config = dict(
    moe_layers=[2, 3, 4, 5, 6, 7, 8, 9],
    router_z_loss=0.0001,
    norm='rmsnorm',
)
Below are experts of layer 5 (counted from 0) of a mixture-of-experts language model. Rows are named router (the router's row for the expert), gate (a neuron's input weights, with its number), up (a neuron's input weights, with its number) and show model dimensions 0-159. Each number is 128 + 32 x the weight over its row's rms, rounded and kept within 0 to 255.
After each expert's rows: "comes after" lists some tokens at least twice as common just before its tokens as in all text; "gets" lists some tokens that make up at least twice as much of what it gets as of all text. This comes from a sample of Wikipedia text that the model never trained on. Tokens count by the router's weight.

# expert 66
router [ 94 143 170 153  90 103 127 136 123 131 163 129 123  95 168 120 147 100 126 157  83 129 190 139 114 139 142  66 138  70 170 157 107  78 104 103  50 122 180 169 129 101 116 131  89 210 116 160 143 107 162  73  79 149  85 159 122 132  67  95 162 134 144  95 109 102  90  79 153 126 141 180 109 142 112 125 145 165 135 214 142 139  84 145 141 125 140 187 158 167 138 130 130 137 128 121 129 185 106 122 167 109 192 149 119 130 154 110 193 195  88 130  91 150  97 132 149  98 119 160 122  84  83  89 127 153 134 126 181 173  94 143 132 180 106 144 146 113 108 154 145 159 142 106 135 131 111 170 130 119 122 241 100 134 113 140 108  95  90 131]
gate0 [110 115 163 107 118 101 184 175  82 153 112 129  99 133 130 141 130  97 134 194 179 174 102  62  92 180 140 133 121 147 158 183 120 117 108 152  89  87 130 141 106 118 150 109  72 131 125 162 146  58 115 150 139 117  89 146  79 104 149  94  73  92 147 139 166 114 135 176 141 100 130 130 176 102 140  88 147 138 169 147  75 183  80 133  80 127 155 150 138 164 130 161 149 155  87 124 188 158 126  92 162 119 167 108 126 100 123 134 159  87 119 116  84 158 123 109 152 165  83 164 114 173 173 104 111 184 217 103 121  86  78 170 112 111 158  82 113 134 102 190 193 180 122 109 161 102  88 157 127 112 155  74 131 114  89 113 120 128  97 145]
up0 [ 97 120  90  87 124 118 165 108  63 148 140 127  96 164 106 134 146 137 112 151  86 171 107 105 105 155 135 136 140  95 129 168 145  99 122 130 207 108 117 136 154 135 161 116  65  70 124 136 116 237 128 152 125  93 181  92 138 142 109  91 118 122 166 164 112  52  88 144  72 155 108  95 137  82 113 165 111 123 142  95 160 119 134 171 102 156 159  46 116  90 139 101 141 165 109 153  63 119 124 102 156 108 157 163 181 129  63 158  76  91 140 140 152 113 176  94 124 108 145 152  69 126 127 176  84 127 151 127 132 122 151 105 105 124 136 131 121 139 157 161 106 142 152 119  52 128 216 168 101 143 101 151 149 143 134  86 100 105 175  87]
gate1 [ 78 116 140 134 142 105 144  62 195 157 130 131 110 149 138  81 144 144 120 117 154 154 119 116 132 114 132 117  62  89 146 157  77 118 136  99 146 189 153  76  93  77  99 176 138 118 112 171 124 158  83 108  69 128  85 166  86 133  97 100 179 134 169 128 111 170 112 114 151 121 113 155  75 134  89 120 101 159 147 127 195 144  70 103 113  63 140 113  85 107 124 162 151 118 177 129 134 218  58 190 148 162 151 117 105 117 135 141 149 170  92 121 133 136 102 107 136 118 103  83 174  64 106  99  92  91 106  45 117 168 113 180 138 109  85 107 154 118 136 135 113 134 165 124  48 111 117 158 116 174 120 108  94 155 159 118 108 124 119 128]
up1 [133  99 116  89 125 138 158  90 171 156 184 163 168 112 108  92 198  77 109 171 129 132 148 124 143  90 130 156 124  74 162 166 142 143  94 170 118 121 101 123 117  94 114 135 126 125 132 118 160 142 163 159  98 120 134 151 139 127  81 159 113 140 187 145 174 147 115 113 178 110 150 160 138 177 150 138 153 148 146 180  83 116 154  99 122 115 215 113 151 172 111 138 170  72 124 113 113 119  96 115 138 131 118 167 171 158  99 138 114  79 135 126 184 151 104 191  90 189 134  93 148 144  97 179 132 161  73  97  62 130 156 139 116 167  85  93 164  56 175 120  53  94 148 155  88  92 150 146 116  97 163 144 135 104  44 106 149 174 134  96]
comes after: " B", " P", " V", " C", " M", " L"
gets: "ad", "as", "ro", "at", "c", " Mar"

# expert 5
router [139 138 151 134 124 163 112 131 175 126 134 149 123  73 147 142 194  53 147 162  91 127 178 123 160 128 143 116 101  48 123 144 137 163  93 128  88 144 196 146 129  88 153 130 141 158  93 109 116 174 127  88 114 162  93 166  97 136 119 168  80 138 152  83 119  73 107 104 107 170 148 132 117  95 101 158 158 172 112 182 124 103  67 166 130 109 158 166 111 175 129  91 124 133 116 167 139 135 101 137 154 127 137 101 143 144 187 204 201 167 157 137 153  97 108 173 130 152 107 158 116  44 115  76 122 121 127 127 201 158 148  84  96 116 104 130 137 119 196 163 161 147 129  88 126 110 100 133 121 155  74 178 123 156 191 160 139 109 172 100]
gate0 [130  64 143 141  84 124  95 123 123 172 102 124 162 121 142 145 137 118 179 130 167 192 137 102 131 123 136 116 123  95 191 116 152 148  91 132  98 116 176 110 156  57 122  62  97 104 169 102  99 129  68 104  85 123 181 108 105 147 121  97 174 132 185 142 131 117 117  76  71 148 128  63 144  81  53 140  92  67 195 135 114 147 192  93 144 146 156 102 118 182 120 148 134 223 171 154 121 135 119 123 134 122 143 159 138 149 128 106 146 210 101 143 126  75 149 146 121 101 125 127 111 173 123 132 107  94 153 154 120 149 113  95 114 104 157 126 163 116 144 163 228 112 153 180  80 130 108 131 155 159 108 167 134 109 129  97 119 130 127 141]
up0 [161 117 124 111 172 110  82 122 161 149 177 120 110 142 108 163  73  95 117 168 105 165 134 143 116 155 170 156 145 150 125 169 128 131 159 177 201 171  90 127 137 109 155 129 164 125 165 146 110 158  98 118 101 161 105 153 150 150 187  86 102 161 130 178 111 151 112 117 124 157 117 207 131 128 151 119 101 111  90 191 165 107 156 167 135 121 111 160 120 191 122 187 126 120  85 145 131  81  93  99 137 114 101 153 132 116  63  64  89 182 145 158 136  94 146 162 116 126 156 129 131 121 163  88 159  83 202 101 179  65 134 158 153 149  87  89  99 172 144 168 119 144 134 167 166  55 154 211 104 120  80 119 108 147 122 138 154  99 120 165]
gate1 [164 157 157 127 142 111 150 125 140 140 182 170 126  73 124 155 112 130 157 164  82 104 176 102 117  61 115 142 123  51 115  55 154 133 157 134  99  67 113 147  73 160 134 135 108 124 112  90 162 196 129 118  72 135 104 167 134 125 155  69  96 113  89  95 133 109 118 106 165  89 148 179 153 101  84  93 108 109 114 177 154 120  99 123 133  70 129 108 133 112 119  95 141 137 119  91 204 140 123 161 132 176 130 145  55 148  95 140 111  96 120 132 102 155 108 163 166 208 147 112 123 189 111 110 158 130  99 101  96 115 125 115 128 130 110 110 129 155 164 136 131  70 119  63 151 142 139  75 195 185 160 163  88 113 127  67 162 111  78 122]
up1 [114 140 149 127 168 139 139 150 187 138 128 129 123 116 137  82 112 128  99 148 114 100 188  83 120 173 122 159 105 161 112  55 164 129 141 147 200 147 126 133 119 152 156 169 100 149  54 129  86 143 147 115 109 200 105 124  95 163 128 117 103  51 122 122 138 180  86 169 205 125 164 158 102  80 122 133 168 141 153  99 166 188 189 178 191  72 109 132 161 133 104  73 180 106  84  98 154 175  60 169 109 126 138 134 144  94 120 101  91 128 110 145 169  76 140 185 165 153 120 107 124 121 111 198 165 154 140 136 125 127 161 125 138 125  89 118 160 156 122 123 117 139 106 139 111 174 144 169 100 156 129  53 121 167 143 137 129 137 160 124]
comes after: " D", " M", " C", " S", " R", " B"
gets: "el", "av", "ov", "em", "z", "h"

# expert 41
router [120 155 148 160  94 116  71  78 114 142 134 109  76 115 146 102 188  99 102 139  83 212 145 167  87  62  96 103 123 117 157 147 126 120 115  92  87 152 155 156 121 101 130 149 108 102 135 100 113 154 139  94  98 135  98 179 145 128 130 116 143 125 174 100  45 112 141 167  99 131 162 190 131 179 136 144  88 201  89 196  49  89  88 158 124 128 136 174 117 127 156 148 144 125 124 130 132 137 151 169 198  89 187 161 111 114 136 154 128 109 148 142  75 119 142 107 160 122 106 124 106 102 124  88  75 120 153 101 169 134 141 169 140 145 119 101 139 146 246 137 147 140  70 134 117 131 111 112 125 107 109 124  97  94 126 183 140 102 160  78]
gate0 [170 121 174 137 141 108  96 111 100 196 141 122 141 126 140 143  69  85 148 182 161 178  90 168 125  97 141 165 133 121 186 112 129 126 209  72 121 159 112 149 150 105 178 145 132 175 193 134 126 134 124 126  69  68 137  72 166 158 152 115 133 159 128 126  82 149 156 133  54 106 202 134 126 113 132 167 165 134  87 123 175  89 114 120 123 149 189 173  99 109  79 136 143 170 133 172 116  99 160  96  91 128 118 144 134 133 101 153 125  93 101  76 141 193  98 154 139 124  88 107 112 126 151 102 156 121 137 101 105 133 180 168  92 135 101  89 149 103  54 131 110 130 155 149 146 120 146 130 103 115  86  89 115 117  94  88 110  92 105  39]
up0 [132 187  97 118  75 103  83  95 168 157  99 151  73 134 124 117 177  85 146 133  97 126 143 171 148 134 164 129 110  96 185 166  83  69 104  94 158 122 158 109 133 179  71 117 116 148 171 137 150 158 119 100 115 164 148 134 141 136 149 135 109 143 201 145 111  69 125 152 148 185 124 151 138  77 122 148  65 113  93  80  88 143 141 137 121 127 120 134 158 109  96  98  90  73 122  98  81  93 179 142 135 134 123 122 124 149 128 102 123 124 102 102 136  43 136 156  81 174  93 106 133  60 114 191 135 135 150 169  57 107 153 121  82  54 183 153 167 144 119 120  90 157 123 141  76 149 133  73  98 129 135 175 128 119 110 184 121 168 140 148]
gate1 [160  88 153  78  91 107  94 153  89 125 124  99 159 186 196  72 129 119 153 128 111 141 174 164 166 106 175 134 138  97 104 132 166 111  99 124 129 123 145  96 103 113 141 100 172 160 144 162 149  77  87  88 112 160 153 143 134 117  73 112 178 118 125 123  70 170 166 110 108  82 143  72 148  72 161 108  98 111 162 101 124 148 169 112 131 128 102 151 128  88 128 149 175 137 136 158 158 161 123  85 155 213  94  63 105 143 128 144 148  91 155 161 133 174 164 126  93 122  95 122 197 131  67 181 141 157 127 114 159 131 181  92 212 165 144 136 138  99 168 171 105 143 154 168 167  73 165 147 127 155 125 133  98 151 138  84 138  87 105  91]
up1 [137 116 162 172 170  89 161 104 147 135 108 110 114  88 187 129 128 104 163  89 154 166  92  89 104 164 126  95 134 131 115 107 119 176 104 140 167 121  76 130 104 113 157 125 227 134 116 196 153 178 145  77 154  89 101 119 102 200 153  71 156 152  98 143 101 158 103 163  88 113 155 167 136 148 117 106 169  94 136  97  86 130  58 149  68 132  92  97 111 172 118  36 147 153 115 155  89 155 127 130 119  63 118 118 107 129 137  90 123 199 126 133  91 164 114 101 132  95 143 129 114  94 149 129 104 175 111 110 104 157 105  53 106  84 133 134 160 121  64 101 152  61 153  89 116  84 134 149 144 142 121 140 154 130 103 129  94 150  98 132]
comes after: "i", "op", "at", "og", "y", "m"
gets: "or", "at", "us", "os", " pl", "ph"

# expert 49
router [141 182 117 107 171 160  81 182 152  99 101 172  99 104 174 139 131 101  91 136 121 219 130  95 129 112 127 122 129  90 132 153 155 112  93  78  66 178 157 157 119 100 115 173 125 180 152  91  91 117 173  93 119 159  64 159 167 118 124 162 146 103 158  55  94  85 133 112 105 170 102 133 139 145 110 110 118 123  97 143 118 152  54 128 100 108 136 156 118 125 127 156 187 148 131 212 113 129 119 124 147  75 103 151 131 142 147 168 188 108  82  63 121  93 147 135 111  98 190 104 152 121 145  80 114 162  88 160 135 132 144 120 116 129 138 171  97 149 220  78 109 142  91 178 142 138 115 128 133  90  85 191  96 132 139 147 124 121 115 103]
gate0 [132 117 128 175 104 157 144 116 126 148  59  91  96 159 133 193 100 132 150 152 150  85 171 102 145 133 145  68  73 166 188 130 133  91  66 129 115  86  88 162 112 100 158 157 111 134 147 114 114  73 120 209 128 100 201 109  92 147 145 131 169 126 160 141 155 112 153 148  33 164  86 104 100 177 140 137 148 148 141 126  91 136 163  69  87 128  61 155 120 188 146  96 121  98  93 120 154 109  82  92 151 128 130 145 158  94 116 125 123  95  76 135 133 131 158 174 152 176 131 125  50 125 113 142 132 111 142 114 151 106  82 147 154 161 107 108  95  97 132 139 107  71 130 193 142 186  91  98 133 146  89  96 122 144 114 102 153 141 142  81]
up0 [ 99 146 131 137 142 117 157 172 138 132 120 151 117  84  93 157 101 130  92 146 125 124 140  95 148 109 100 108 145  67 122 194  95 121 108 165 177 114  84 100 119 122 123 119 177  32  48 136 140 172 109 102 129 173 157 118 110 104  61 132 120 139  91  58 114  84 146  92 181 144 156 105 163 109 145 170 136  99 118  93 176 200  97 196  93 121 187 108 184 123 102 184  76 140 144 109 142 113 123 157 118 157 158 163 112 217 135  93 126 134 117 139  75 159 139  92 134 143 149 155 158 112 137 140 198 103  99 114 111 147 118 164 159 145  76  59 104 139 112 134 118 101 128 123  90 104 161 111 127 166 158 136 128 134 112  87 103 112 137 187]
gate1 [106 155 128 112 120 128 172 112 176 114  57 134 124  86 181 127  53 160 170 112 110 132 126 140 101 134  85 121 131  57 114 177  88 182 207  98 153 153 111 123 152 143  97 146 100 100 127 192 114 131 164 123 138  76 131 145 132 121  97  81 140  93 185  51 114 110 116 100  81 164  82  90  94  55 130 150 117 101 120 104 114 137 107 127 119 139 103 120 153 127 113 113 165 122 167 108 149 128 120 151 141 125 104 162 128 155 131 102 120 146  87 102 164 126 138  86  31 157 124 101 135 108 187 100  77 120  79 133 151 132 105  98  97 147  99 175  86 156  82  85 123 127 166 194  75  95 128 152 153 127 125 117 159 139  88 196  99 141  79 132]
up1 [141 172  97 144 150 111 112 108 173 120  96 221 157 110 165 110 138 127 138 116  79 114 147 179 121 139 103 175 131 146 133 154 115  97 112 131 113 136  79 130  88 165 107 142 141 154 184 155  83 115 125 121 104 107  71 120 153 129 119 127 173 130 178 150  94 136 130 117  75 192 125 151 125  79 179 160 144 137 108 160 155 135 162 170  61 181 163 158 105 121 139 104 154  90 110 158 118 140 125 187 109 193  64 135 169 190 123 119 135 129  93 109 197 112 164 160  83 138 111  97  96 114 137 175 159 133  73 144 143 108 158  44  95 165  99 163 110 124  85  69 110 149 147 119  97 101 125 132 122  96  97 176 125 117 109  70 176 101 164 186]
comes after: "-", " the", " b", "ing", " and", " of"
gets: "l", " J", " g", " sh", " G", " h"

# expert 71
router [129 168 116 124 109 151 125 139 123 133 114  99  93 132 181 138 108 139 131 175 111 135 159 122 139  99 139 135 182  84 115  94 110 151  99  94  76 188 124 153 126 106 190 135 158 155 134 142  80 123 167 118  93 147 142 181 136 177 113 197  84 112 166 128 146 122 139  67 126 162 134 149 127 152  85 113 129 155 149 120 130 147 159 156 121  57  96 125  87 134 155  98 190 118 140 177 160  85 145 148 131 105 170 135 166 163 143 136 166 119  69 127 110  97 139 159  72 187 143 177 156  61  36 101 186 130 140 117 141 122 142 109 113 162 114  99 150 112 133  99 119 179 118  91 130 176 134 188 162  70 119 153 126  72 108 212 146 155 114  57]
gate0 [131 136 207  88 163 128 113 118 109  80  96 102 209 113 102 103 158 118 149 150 142 105 121 163 126 174 239 143 140 115 159 121 181 127 120 104 132 133 103 107 125 102 193 146 119 175 117 135 139 111 180 115  88 131  78  79 135 143 153  89 169 127 111 116 220  86 185  98 150 160 112 164 131 123 117 108 141  86 187 160 116  97 162 117 123  83 113 133 127 126  98 123 141  94 113 179 103 133 116 178 152 136 198 114 124 100  94 103 150 122 147 115 190 144 153 146 104 159 146 143 163 135 147  71 162 104 138 152 139 122 117  96 143 144 115 161 183 142 127 102 175  63 158  81  81 132 190 167  81 163 103 173 138 105 114 131 173 146 109 157]
up0 [114 151 161  86 102 163  80  25  84 103  94 160 103  67 132 125 154 108 136 105 159 150 114 119 148 117 161 133  92 107 159  74 133 118  54 126 126 107 121 143 149 132 108 114 130 153 167  71 129 108 124 138  59 135  98  97 127 129 178 116 165 124 127  72 175 154 144 133 149 155 132 168 137 128 155 116 106 124 168 188 182 122 140 142 160 116 106 157 101 124  68 158 136 119  82  95  80 100 121 162 207 135 171  56 121 136 131 104 124 109 149 150 156  74 156  94 117 143 101 134 133  98  59 170  78  99  93 111 176  82  80 117  71 170  79 172 149 140 149 124  96  73 141 119 118 161 109 104 100 126 139 131 159  75 133 169 168 116 129  98]
gate1 [140  90 121  66 116 117 185 127 183 120 112  74 139 144  96  76 120 132 121 143 130 102 119 107 104  57 165 171  83  74 103  93  76 122 118 129 124 106 107 176 107 111 107 115  99 108 135  98 129 180 146  86 159 121 135 128 145 117 167 111 127 206 136 137 135 221  92 145 107 169 139  92 143 178  85 134 112 128 135 145 127  73  80 143 144 166 108 137 149  99 138 150 111 182  86 158 119  86 146 108 169  99 103 120 108 168 145  71 155 161 143 101 114 154 130 102 111 104  89 175  70 100  66 163 179 197 120 157 145  96  90 106 135  97 162 200 145 165 118 108 123  99 121 136 109  48 146 147 117 148 102 101 133 124  87 182  78 110 139 115]
up1 [133 135 131 139 135 156 166 149 135 172 149 187  89 124 107 164 128 136 175  87 116 112  84 151 122  43  99 138 104 122  93 146 156 138  82 143 199 120 193  73 123 119 148 137 151  86  62  86 148 131 188  88 137 146  65 112  93 147 104 115 177 149 101 151 126 156 166  86  99 168 105  80 147 126  88 166  91  94 137 139  80 128 159 150 101 159 120 114 160  98 129  84 110 154 131 146 147 207 130 155 158 154 103 159 113  95 159 133 159 174  92 113 154 196 113 149 128 107 145 183 144 121 122  91 151  96 136 126  79 150 132  66 149  87 129 115 127 133 134 145 119 157 114 142 169 128 145  64 109 100 117 181 153 179  51 106 123 154 162 192]
comes after: " be", " to", ".", " he", " w", " is"
gets: " A", " al", "A", " was", " is", " a"

# expert 32
router [161 144 159 152 138 131 183  74 106 129  84 112  83 140 148 112 143 125 127 176  90 149 149 151 114  68 116 111 158  96 167 171 141 125 129  63 122 211 172 212  73  31 105 124  95 142  88  86 110 194 155  73 133 149  88 146 178 113 133 167 138 119 120 136 100 123 143 129  75 115 195 197 112 151 118 109 125 114 153 202 111 103  78 151 135 109 172 163 116 101 162  95 167 137 108 148 121 100 175 119 132  95 172 137 110 148 131 126 129 105 148 124 201 104 177 116 147 116  93 116  57 128 122  99  74 111 109 146 143 129 156 117 114 116  79 140 110 135 137 125 133 153 134 105 127 133 130 165 115 173 131 172 132  93 128 132 112  84 133  60]
gate0 [123 152 127 101 112 153 112  90  93 116 135 127 154 153 155 114 156 113 153 117  81  83  89  71 163 157  74  73 150 108 132 152 117 127 135 198 140 158  91  99 151 133 121 119 145 162 119 116  80 125  82 149  81 122 159 175 107 156 130 145  85 114 123 145 167 168 159 206  21 141  88 120  82 154  49 198 129  78 147 160  92 117 112 150 131 100 158 149 145  90 153 196 103 131 156  84 125 110 151 122  94 161 121 167 113 119 124 124 205 112 174 106 100 122 149 116 135  85 158  87  84 199 129 103 131 152 146 123 174 121 123 126 118 124  93 160 154 100 159  91 116  81 141  46 148 136  65 125 107 143 128 163 120 122 132 149 149  81 121 132]
up0 [167  99  99 163 186 108 144 137 123 122 127 144 112  70 114 158 132 135 146 181 125 160 173 141 100  95 155 181  99 131 105  78 142 163 150 145 159 108 133  92 135 134 149  96 158  88 194 130 135 143  95 114 109 157 130 106 171 148 139 135 171  67 123  83 110  89 126 164 172 147  89 109 205 152  84 118  99 143 113 155 100  99 147 172 115 177 127 138 142 166 100 138 113 102  83 178 189  68 111 160 150 150 182  60 148 111 138 110  94 140 152  95 137  80 126  84 166 166 146 211 136 126 159 107 126 117 118 173  72 195 120 142 129 114 170 151 161 165 145 155 189 155 130 101 140  65 121 164 171 141 113 108  89 141  96  57 149 106 136 142]
gate1 [116 142 123 186 126 100 160 100 136 156 130 121 186 129 193 151 121 140 123 155 121 114 133  94 124 101  70 149  89 125  96 169 159  95 120 158 163 131 179 131  66  72 131  91 124 165  88 162 106 135 127 115 145 151 179 111 116 187 104 151 112 118 136  89 145 143 130  75 124 132 105  90 147 104 170  79 183  64 193 173 135 157 119  58 105 134 148 199  72  99 135 145 156 160 176 104  80  91 177  96  89 162 102 110 131 143 133 105 132 144 148  85 145  82 139 137 107 169 118 157 126 141 167 100 133 124  50 106 102 180 127  87  93 119 189 189 126  97 113  99 112 131 180 125 113 106 133 122  84 169 143 144 204 106 174 124 128 142 140 154]
up1 [123 113 132 145 135 147 116 135 101  93 130 183 101 179 133 132 119 113 151  74 150 101  94 201  94 199 107 134  88 160 129  67 144  67 102 154 130 113 195 129 172 126  97 125 103 200 143 103 193 155 163 118 158 102  88 143 118 121 159 149 152 118 154 101 177 197 183 128 136 102  98 102  72 100   2  91 145 121 146  86 126 141 138 124 147 125 136 138 129  77  94  99 171 133 138 114 141 149 149 129 123 146 178 161 148 111 139 145 113 125  45 116 127 189  92 126 133 118  97 141  76 100 106 107 182 138 123 121 154 113 116 109 100 115 129  73 133 115  99  93 112  90 143 178 182 124 139  97 151 124 127 172 153 161 119 159 142 139  61 132]
comes after: "r", "c", "v", "n", "l", "g"
gets: "is", "iz", "m", "em", "est", "im"

# expert 52
router [167 208 149 127 151 166 100  85 136 121  71 120  64 108 137 127 146 134 127 192 106 141 147 146 109 102 121 111 100  96 141 193 136 130 105 112 158 214 190 187 131  68 127 158  92 127 114 100 123 187 131 162  99 131  87 155 107 146 102 171 120  92 147  70 129 114 121 144  72 121 151 145 147 158 126  84 149 144 119 164 116  76 113  96 194  42 199 176  59 123 114 101 135 111 144 161 155 100 123  96 113  87 168 148 134 100 150 137 153 149 145 129 155 126 156 117 113 182 100 103  85 129 101 104 108 158 129 107 107 100  72 135 101 157  58 171 112 128 164 137 147 117  86 108 125 143  76 141 122 141 145 193 123 123 103 161 157 100 107 101]
gate0 [ 80 152 143 138 110 168  70 128 129  66  66 115 126  95 131  74 116 156 154 134 142 150 153 130  89 160 121 131 112  96 160 171 140  79 149 168 134 140 137 121 172  77 123 113  90 122 111 171 149 186 120 122 110 132 172 105 129 167 103 157 151  64 160 124  65 173 125 113  92 107 112  62 151 117 127  68 137 151  93 151 118 126 124  99 187 115  73 109 165 149  83 143 123 146 144 159 170  54 115  84 121  84 126  94 131 123 139 130 151  96 180 115 126 106 181 126 135 148 145 226 161 186 174 158 134  90 171 140  87  86 112 121  92 114  84 137 146 160 107 195 147 120 155 114  74 127 106 166 141 156  94 161 131  93 133 107 131  84  66 140]
up0 [ 72 121 137 177  93 175 124 135 140  81  82 110  91 102  84  90  94 142 153 148 133 131 106 146 132 133  92 118  81 121 184 157  89 114 148 147 148 162 143 178 146  91 139  87 123  57 162 129 140 193 104 147 161 143 131  92 132 102 104  93 146 118  88 132  48 169 152 133  99 112 138  75 136 128  72  53 104  90 141 165 110 177  91  92 217 175  82 110 101 116 117 122 101 167 110 137 136 115  78 113 123 109 127 168  95 139 109 185 126 119 189 123 138 138 188 124 122 139 136 138 168 165  89 124  91  83 136 135 107  76 103  88  80  95 130 154 134  68 110 160 109 126 106 165 100 148 133 146  98 162  99 130  71  68 130  81 139 111  92 134]
gate1 [143 111 148 132 118 118 139 133 186 132 115 157 123  99 159 158 173 106 111 138 140 178 134 116 174 134 161 143 132 161 118  90 100 120 164 177 108 118 121 111 106 107 124 123 138 110 203 187 161 156 133 134 140 136 118 126  76 107 138 126 145  85  82 106 124  59 108 113 145  67 117 121 153 137 122 117  71 145 126 134 160 157 158 118 125 128 152 109 106 197  64 180 116 128 114 109 180 208  74 191  99 103  99  70 101 127  77 152 128 152 148 109  61  93 108 122 162 178  97 166  64 104 114 116 112 195  49  71 144 129  87 137  93 107 138 111  87 104 107 145 119 167 121 141  73 151 122  82 192  76 138 158 123 131 154 165 172  93 137 161]
up1 [ 92  80 146 109 174  93 147 101 163 134  98 123 161 123 142 183 114 129 187 213 139 138 135 162 154  54 127 157 131 150 171 182  86 139 139 107 179 150 151  78 127  98 139 178 128 161 192 168 155 133 183 189 119 136 156 162 152  95  91 177 144 145 133 135 147 154 163  98 168 159 166  94 135  97 149 120 178 109  99 126 112  45 116 122 135  93 130 101  95 141 160 158 141  99  87 142 129 109 183 100 114  92 156 150 108 158 123 139 147 130 133 141 142 141  80 199 120 103 148 110 112 132 142  93 146 107 110  85  90 176 125  89 162 110  96  95 158  56 174  98 103  96 106  87 132 143  74 158  74 135 188 142 146 118 103  95 115 124 110  76]
comes after: " c", " E", " C", "c", " ", " o"
gets: " v", " ex", "er", "x", "est", " dis"

# expert 75
router [135 150 173 171 158 111 131 110 148 116 104 100 135 145 160 110 152  86 114 152  98 133 127 120 103  75 135 108 143  60 155 128 145 140  98 154  82 176 161 165 133  59 111  97  72 171 113 109 143 120 151  97 123 131 113 139 130 151  97 159 124 106 135 139  92 100 170 130 110 127 154 154  96 110 106  62 117 168 148 225  88 117 117 112 164  68 133 166 111 130 116 156 193 119 180  97 162  91 166 116 175  99 167 143 129 110 111 124 167 133 136 134 130 110 155 138 166  99 145 100 106  66  99 114  97 132 117  99 114 141 167 147 144 157 139 139 125 114 139 181 191 136 122 151 146 204  25 177 112 105 148 181 136  36 109 168  93  86 112  76]
gate0 [143 151 117 144 137 148  47 107 155  73 140 130 127  82  45 147  77 171 140  84  72 136 122 134 145 113 101 146 108 185 129  97 105  95  93 162 151 167 115 107 149 115  79 146 132 136 208 147 107  99 120  89 127 165 105 159 183 146 186 125 140 138 143  72 101 103 129 115 141 146  89  59  94 138 122  94 109 151 102 175  95  56 145 134 161  75 216 164 129 153 170 124 142 153 156  77 145 123 189 159 122 110  95  95 135 111  93 153  91 127 179 117 172 116 189 128 100 125 121  93 136 133 125 136 134  46 136 120 136 117 117 110  90 105 149 164  95 147 174 116 109 108 161 131 129 162 125 114 122 102  68 128 165 111 111 141 130 197 142  95]
up0 [105 153 166 170 161 144 155 134  89  91 119 161 176 111 188 113 151 121 169 123 178 141 141 107 102  81 123  97  70 106 150  88  92 125 111  98 113 101 130 165 178  91  74 139 130 153 123 130 100  97 121 133 110 145 153 150 106 132 117  91 177 129 150 102 157 130 172 129 109 156 144 119 139 124 117 102 127 139 108 174  55 162  98 146 130 141 119  88 158 142  79 130  96 118 157 156 128 133  84 108  89 101  88 170 124  99 130 119 131 113  77 125 122 143 203 101 139  87 162 123  50 182 133  89 169 112 127 188 112 141 133 101 130 240 187 120 145  86 138  63 172  56  98  81  92 149 203 148 122 140 174 153  81 101 138 129 123 160 106 127]
gate1 [ 75 112 119 126 128 121 183 103 112 120 154  93 191 159 142  86 144 114 122 187 152 144 112 124 115 128  81 151 140  91 110 139 171 105 175 126 149 170 188 160 118 123 136 141  93 146 131 200  91 132 110 165 161  83  85 124  69 149 100 148  82 115  49 157 109 113 165  96 143 121 164 187 129 114  91 115 150 121 153 109 181 104 244  76 125  95 143 146  86 131 140 150 144 121 124 119 167 169 156 135 152 105 118 137 147 113 129 119 109 155 163 101 151 169 154 154 136 132  91  95 167 137 115  94 136 102 113  97 111 139  69 113 121 194  70 103 145 180 131 157 131 106  82  97 126 143  57  88 125  68 180 133  98  88  99  96 157 137  94  82]
up1 [129  88 139 176  59 149 138 111 130 145 131 132 153 124 115 138  93  91 139 139 145 127  41 134 120 117 131 141 185 102 114 119  64 123 158  87 155 138 162 130 165 125 133 170  67 118 160 134 115  85 141 175 121 121 120  97 136 125 140 153 159 112 155 158  88 196 177 194 132 122 144 166 123 137 109 118  82 106 166 170 165 137 184 187  71  75 128 140  62 144 150 134 116 123 154 155 129 122  87 167  94 178 118 181  99 141 123  96 132  93 164  50 146 179 119 108 146  98 126  83  91 154 108 136  93 127 139  98 113  61  76 146  92 118 119 100  82 119 134  79 173  82 137 128 117 146  37  83  96 127 103 156 110 111 107  78 149 118 129  89]
comes after: " ex", "p", " t", " comp", " T", " con"
gets: "ad", "c", "ac", "ur", "os", "ic"